config.toml
moe_layers = [0, 1, 2, 3, 4, 5, 6, 7, 8, 9, 10, 11]
router_score = "softmax"
balance_bias = true
tie_embeddings = false
steps = 7982
Below are experts of layer 2 (counted from 0) of a mixture-of-experts language model. Rows are named router (the router's row for the expert), up (a neuron's input weights, with its number) and show model dimensions 32-63. Each number is 50 + 12 x the weight over its row's rms, rounded and kept within 0 to 99.
Before each expert's rows: "gets" lists some tokens that make up at least twice as much of what it gets as of all text; "comes after" lists some tokens at least twice as common just before its tokens as in all text. This comes from a sample of Wikipedia text that the model never trained on. Tokens count by the router's weight.

# expert 9
gets: "0", "1", "2", "3", "4", "7"
comes after: " ", "–", " (", "19", "20", " −"
router:58 47 33 51 51 36 50 58 66 47 44 39 24 47 46 39 56 67 52 31 64 49 44 61 46 57 40 55 65 37 65 52
up0:54 28 48 62 41 49 59 37 49 61 46 36 43 73 61 50 86 50 51 35 65 64 53 41 44 56 41 47 69 63 62 68
up1:66 77 66 58 54 72 56 40 68 35 48 35 47 45 40 58 60 45 20 59 59 52 49 51 51 71 53 49 56 37 63 39
up2:47 44 66 46 43 51 57 39 38 48 43 50 65 36 85 67 66 44 62 38 58 70 45 49 16 53 43 68 68 49 52 33
up3:22 44 36 48 66 58 74 54 65 37 39 43 36 47 54 33 23 62 35 39 50 70 49 34 43 75 75 34 75 30 46 32
up4:49 49 46 57 60 45 42 39 42 44 39 73 47 60 56 50 49 61 43 43 52 50 46 56 48 64 61 29 60 34 41 71
up5:62 58 50 59 47 42 43 52 60 40 40 52 50 41 55 40 66 60 62 43 41 56 57 52 29 46 49 69 68 59 75 50
up6:65 57 57 43 70 45 42 41 57 33 60 42 52 47 57 34 41 54 50 66 50 55 62 57 47 59 61 51 34 43 45 46
up7:69 47 60 48 55 62 33 57 43 24 57 48 59 50 64 50 33 57 41 63 70 56 46 55 45 52 65 23 82 54 61 23
up8:66 33 45 21 48 50 39 41 45 50 33 57 32 56 55 54 54 65 41 51 54 30 60 51 46 37 55 46 31 50 70 50
up9:59 54 55 55 52 56 65 55 47 50 80 52 51 35 55 57 70 70 65 63 36 62 48 53 49 84 60 46 52 58 39 57
up10:41 53 50 34 43 41 41 46 69 52 46 60 48 43 47 41 52 51 49 47 52 54 42 77 58 78 48 61 74 39 40 49
up11:64 60 40 58 54 59 45 46 35 34 43 56 43 40 47 29 53 48 41 47 42 58 50 57 51 45 27 48 59 29 56 69
up12:35 47 57 51 79 47 57 51 43 60 63 53 58 48 78 71 39 44 43 46 48 40 44 57 76 66 50 54 41 66 38 50
up13:55 37 52 47 37 46 68 44 42 54 40 41 60 30 62 51 59 57 58 50 75 42 46 30 53 30 55 33 46 28 60 74
up14:44 76 58 40 47 48 70 51 67 40 75 43 59 44 69 29 56 40 39 63 58 46 52 55 62 52 63 50 59 64 40 53
up15:53 53 43 55 64 54 36 66 63 36 37 56 43 48 36 66 56 51 38 50 43 49 62 54 51 55 67 24 47 34 72 50
up16:49 47 75 41 53 70 60 31 56 55 69 57 43 59 52 75 52 64 75 43 65 53 62 53 53 51 52 51 67 73 60 44
up17:38 69 51 70 55 68 61 62 59 69 60 33 44 50 68 45 55 41 38 53 52 35 63 41 46 52 81 41 61 63 63 52
up18:57 63 45 51 66 66 74 49 55 44 66 44 45 63 45 56 50 64 61 67 40 51 38 55 48 29 54 51 85 35 64 53
up19:54 64 44 53 57 43 44 50 49 39 55 42 58 50 66 64 70 47 47 28 35 61 52 37 56 69 42 50 51 56 85 42
up20:71 71 48 72 58 54 61 61 34 63 56 57 60 50 63 56 61 68 52 44 66 51 45 27 53 44 61 49 48 59 54 49
up21:39 79 47 44 57 45 68 62 35 44 35 63 58 60 59 35 58 50 63 47 56 47 57 63 51 60 66 52 41 49 46 57
up22:46 56 45 61 65 36 37 52 55 61 35 43 49 43 54 51 47 58 65 54 47 44 68 46 50 53 54 57 38 60 36 79
up23:68 53 55 53 82 54 42 46 37 43 70 43 27 47 38 51 47 50 65 56 47 56 53 25 53 34 38 54 52 36 74 41
up24:43 57 57 63 63 69 54 46 53 30 49 38 70 54 51 59 69 25 45 42 43 42 50 50 48 58 49 50 56 51 42 28
up25:43 44 52 58 40 73 63 49 41 50 29 60 42 39 33 64 51 44 48 55 55 70 47 33 48 45 68 52 40 41 62 49
up26:56 30 57 32 40 58 53 34 34 43 72 54 42 31 47 61 56 57 40 46 50 51 41 65 61 44 41 53 56 65 75 55
up27:37 44 35 41 83 53 60 23 51 56 77 29 51 52 35 26 44 43 50 44 70 62 52 42 58 52 64 48 69 52 43 48
up28:55 37 55 68 58 49 46 29 69 40 69 56 38 33 39 60 59 38 64 40 60 49 33 62 57 67 26 42 34 44 46 51
up29:28 62 73 33 51 64 64 55 50 56 56 45 47 48 58 42 39 61 52 48 54 56 57 48 38 34 36 81 53 52 41 54
up30:46 24 29 52 48 34 36 47 52 47 42 72 48 41 38 61 56 54 87 37 53 61 56 58 51 35 47 59 63 45 70 44

# expert 10
gets: "19", "\n", " ", "20", "|", "-"
comes after: " ", " |\n", "\n", "–", "|", " ("
router:27 34 50 53 35 43 31 53 61 43 52 70 34 63 51 42 59 49 43 59 63 51 49 38 49 54 49 62 59 59 56 34
up0:44 51 72 44 40 57 66 52 57 53 59 53 43 42 56 53 28 34 42 58 49 50 63 48 32 57 52 41 45 52 39 56
up1:61 40 69 53 49 63 41 67 43 55 69 60 46 47 47 57 50 33 36 39 73 61 65 51 34 47 36 68 49 53 52 33
up2:43 52 61 49 37 50 47 36 72 44 40 25 39 60 51 60 56 57 53 44 36 56 60 47 26 39 40 59 57 39 51 42
up3:45 52 56 52 52 54 49 49 69 52 42 59 76 52 62 46 63 57 57 49 44 49 52 56 43 63 72 57 40 64 77 63
up4:52 62 50 32 67 59 47 39 34 57 32 28 55 42 46 55 56 68 44 73 47 48 37 59 57 56 59 50 52 32 62 55
up5:40 55 52 51 43 44 42 59 52 35 59 36 41 47 66 76 52 43 39 53 38 49 46 32 54 40 44 38 37 51 79 60
up6:38 48 51 47 41 64 58 57 52 58 48 35 44 57 35 43 60 35 39 52 47 61 54 49 41 42 55 43 80 36 53 45
up7:44 41 61 58 53 60 44 46 55 25 35 26 38 55 62 57 49 33 68 47 41 45 53 61 34 51 33 38 50 54 68 46
up8:70 44 52 46 58 43 57 53 76 34 45 70 44 57 71 50 46 39 46 26 58 52 70 53 48 64 52 51 50 65 58 46
up9:38 67 53 57 50 40 37 35 50 57 24 49 75 50 52 45 15 44 54 29 48 64 57 74 55 66 55 74 57 53 32 62
up10:61 53 47 48 49 51 61 49 43 51 55 42 44 60 75 50 54 54 61 37 28 46 49 57 51 36 60 68 63 49 35 47
up11:23 39 72 39 35 58 45 22 68 46 62 62 45 47 73 49 58 44 60 64 55 60 67 44 45 66 40 55 75 55 70 41
up12:39 53 46 32 69 54 51 38 28 42 48 45 50 36 91 59 60 46 60 57 31 74 61 44 65 81 56 50 48 53 48 43
up13:49 53 69 52 54 75 47 64 56 32 51 64 47 53 71 35 46 42 55 51 51 63 50 45 42 40 62 57 64 46 57 47
up14:54 60 58 52 58 55 52 40 29 53 23 54 76 60 48 53 39 43 67 55 70 38 72 46 41 72 40 53 51 49 40 57
up15:38 39 52 37 69 44 44 45 70 36 52 50 61 61 73 66 45 35 48 39 36 68 70 37 64 35 36 38 62 74 47 39
up16:30 67 61 43 40 58 74 53 46 49 61 34 46 77 33 43 50 48 61 53 61 39 40 65 23 37 59 51 33 28 53 64
up17:46 39 57 46 67 39 66 29 41 48 52 47 44 46 46 51 14 58 48 53 64 53 68 66 46 39 45 39 40 45 70 39
up18:62 40 58 58 67 51 53 21 42 71 49 52 77 50 54 44 57 52 49 38 32 74 43 56 47 53 59 52 57 52 64 57
up19:57 55 49 55 41 38 58 48 15 71 36 47 59 58 85 63 49 39 55 41 53 53 59 52 44 49 52 48 52 53 46 47
up20:41 59 44 38 51 58 51 52 63 47 31 45 32 44 39 49 68 53 52 54 34 51 72 41 68 47 58 57 42 37 44 33
up21:43 49 45 47 49 35 43 38 33 49 37 44 65 58 51 52 58 58 67 52 46 34 72 48 60 49 45 48 45 31 35 70
up22:56 42 76 50 59 53 45 68 69 43 44 43 28 38 48 73 49 53 61 57 52 49 36 39 42 45 53 35 28 53 72 41
up23:43 47 65 50 52 75 34 35 46 41 58 63 57 46 30 64 57 50 50 56 37 58 37 45 44 58 57 54 46 61 68 48
up24:41 51 49 63 45 57 66 43 68 42 52 43 22 35 65 45 58 59 36 56 54 52 48 47 30 39 39 24 46 44 61 53
up25:49 53 42 44 42 40 42 45 64 53 46 60 28 50 57 37 61 51 43 58 50 43 82 39 49 43 48 65 60 62 65 54
up26:76 52 44 40 37 62 69 43 22 48 32 47 57 39 56 55 55 40 45 34 39 56 51 45 42 67 55 47 58 40 31 45
up27:51 47 59 55 42 35 59 42 61 60 71 66 46 43 58 39 54 45 64 61 57 57 43 52 69 71 34 59 54 75 45 52
up28:42 49 72 63 57 42 48 60 46 57 57 50 57 41 51 46 60 56 54 60 41 51 50 48 43 51 67 50 81 34 77 51
up29:64 42 44 57 57 60 47 35 59 56 37 36 51 35 58 51 59 27 33 69 62 69 56 43 42 44 43 68 50 33 39 42
up30:38 54 55 28 72 50 52 57 55 54 44 48 61 65 33 58 47 53 47 50 37 40 45 51 70 25 63 39 64 38 66 53

# expert 1
gets: " the", " a", " an", " The", " s", " A"
comes after: " of", " in", ".", " to", " as", " and"
router:52 32 47 62 68 52 63 59 35 39 55 55 51 36 61 42 40 46 65 50 29 46 58 49 55 60 68 35 49 44 43 32
up0:23 51 70 64 57 53 46 49 41 40 35 41 44 71 58 70 56 61 49 47 50 32 81 48 60 28 49 54 73 65 50 54
up1:51 46 38 53 70 43 52 52 44 21 35 54 61 65 50 56 59 55 56 39 42 38 44 56 42 65 59 52 66 69 59 53
up2:60 45 52 56 78 44 39 34 75 32 60 37 72 46 61 50 67 45 56 60 38 63 46 62 39 47 59 52 52 51 80 50
up3:43 55 48 27 57 79 49 38 48 64 44 45 38 61 59 44 56 42 72 55 62 44 36 71 52 62 35 56 56 37 65 48
up4:53 44 54 40 56 57 54 30 44 45 25 46 51 40 48 56 43 68 54 36 35 51 56 44 57 38 27 41 55 36 70 33
up5:66 42 31 41 63 57 64 54 34 41 47 41 35 47 59 34 34 52 69 36 45 40 58 55 41 61 57 61 82 58 51 46
up6:46 74 59 43 36 37 40 44 48 45 46 68 42 71 51 68 36 43 55 30 59 66 49 32 34 33 38 57 74 56 45 63
up7:68 46 66 41 60 40 55 45 58 32 42 43 41 55 65 57 62 41 57 69 41 23 44 44 57 52 63 45 50 41 60 43
up8:46 52 41 49 84 63 60 52 38 57 38 50 34 53 56 64 46 54 39 64 46 46 56 66 49 58 51 32 70 27 54 47
up9:43 46 63 26 34 77 52 47 70 36 35 58 57 48 64 55 54 51 50 61 35 63 41 45 52 41 43 40 66 47 54 35
up10:73 67 62 39 55 41 44 34 59 68 44 58 45 46 51 38 59 56 64 18 37 55 69 62 53 69 69 30 47 57 52 68
up11:52 53 53 55 57 27 65 44 57 74 59 52 55 44 49 61 76 28 56 42 50 67 49 55 66 75 58 63 60 57 60 44
up12:34 48 48 59 29 50 45 50 39 28 40 15 47 58 50 65 53 59 50 59 71 56 59 46 57 61 46 46 26 58 40 82
up13:73 61 61 32 53 31 48 55 30 51 21 72 55 40 42 39 73 52 70 41 45 46 40 46 54 59 50 43 43 34 69 39
up14:40 50 62 59 71 47 47 49 58 58 42 55 58 70 40 61 46 46 52 46 45 39 71 62 49 59 63 55 62 56 46 37
up15:57 47 58 52 52 54 30 58 59 54 45 44 51 61 63 57 64 68 59 45 60 40 34 49 33 44 46 42 71 52 48 41
up16:73 41 65 39 61 60 39 36 43 46 58 42 45 52 48 27 56 57 34 29 62 35 48 37 33 47 55 61 60 35 52 46
up17:47 54 47 56 55 44 38 36 45 50 42 33 23 57 49 47 48 42 59 60 53 38 62 44 52 54 54 46 72 26 66 32
up18:31 45 62 25 49 51 61 30 38 39 59 37 41 56 68 64 56 43 67 56 49 37 37 54 41 40 59 36 59 37 77 49
up19:49 71 32 60 61 59 58 61 57 49 33 49 48 61 38 54 40 73 72 50 64 62 60 46 59 44 35 36 52 63 49 67
up20:52 50 40 54 62 48 39 44 62 68 51 60 83 61 59 31 39 39 35 48 42 45 42 65 32 45 54 41 45 45 68 44
up21:58 41 44 43 56 51 41 63 43 45 15 53 32 59 61 51 72 54 66 56 55 36 70 53 48 46 57 37 54 43 46 57
up22:54 62 63 30 37 47 39 62 53 66 42 49 58 59 65 41 52 38 48 53 44 47 70 72 43 50 53 55 73 54 52 29
up23:38 54 64 46 68 60 32 56 44 19 55 44 64 54 41 67 65 41 47 56 26 69 50 55 56 49 51 45 59 61 54 28
up24:54 53 71 42 35 58 43 53 44 50 48 54 26 46 53 63 46 35 43 73 63 49 71 30 41 34 59 35 44 23 76 46
up25:28 58 36 52 81 58 62 37 47 59 42 51 78 52 66 54 51 40 71 55 60 47 29 68 74 60 43 45 54 35 53 39
up26:49 47 68 46 55 63 73 42 70 52 72 54 64 56 17 44 51 64 46 41 59 66 59 47 47 71 65 63 69 52 44 69
up27:55 44 53 52 71 62 57 56 49 27 61 58 32 52 48 40 43 65 47 34 54 42 75 63 44 43 39 67 34 45 63 72
up28:64 68 48 59 56 41 33 31 49 23 61 54 64 57 56 63 56 39 55 63 65 54 59 22 61 64 34 48 44 57 53 49
up29:52 40 68 49 50 70 55 45 53 61 36 65 44 60 39 51 53 83 53 36 42 64 52 53 59 50 63 68 66 24 75 43
up30:66 56 43 59 58 48 36 41 54 42 55 52 27 45 47 42 43 60 65 58 76 57 40 57 53 47 53 67 56 20 40 39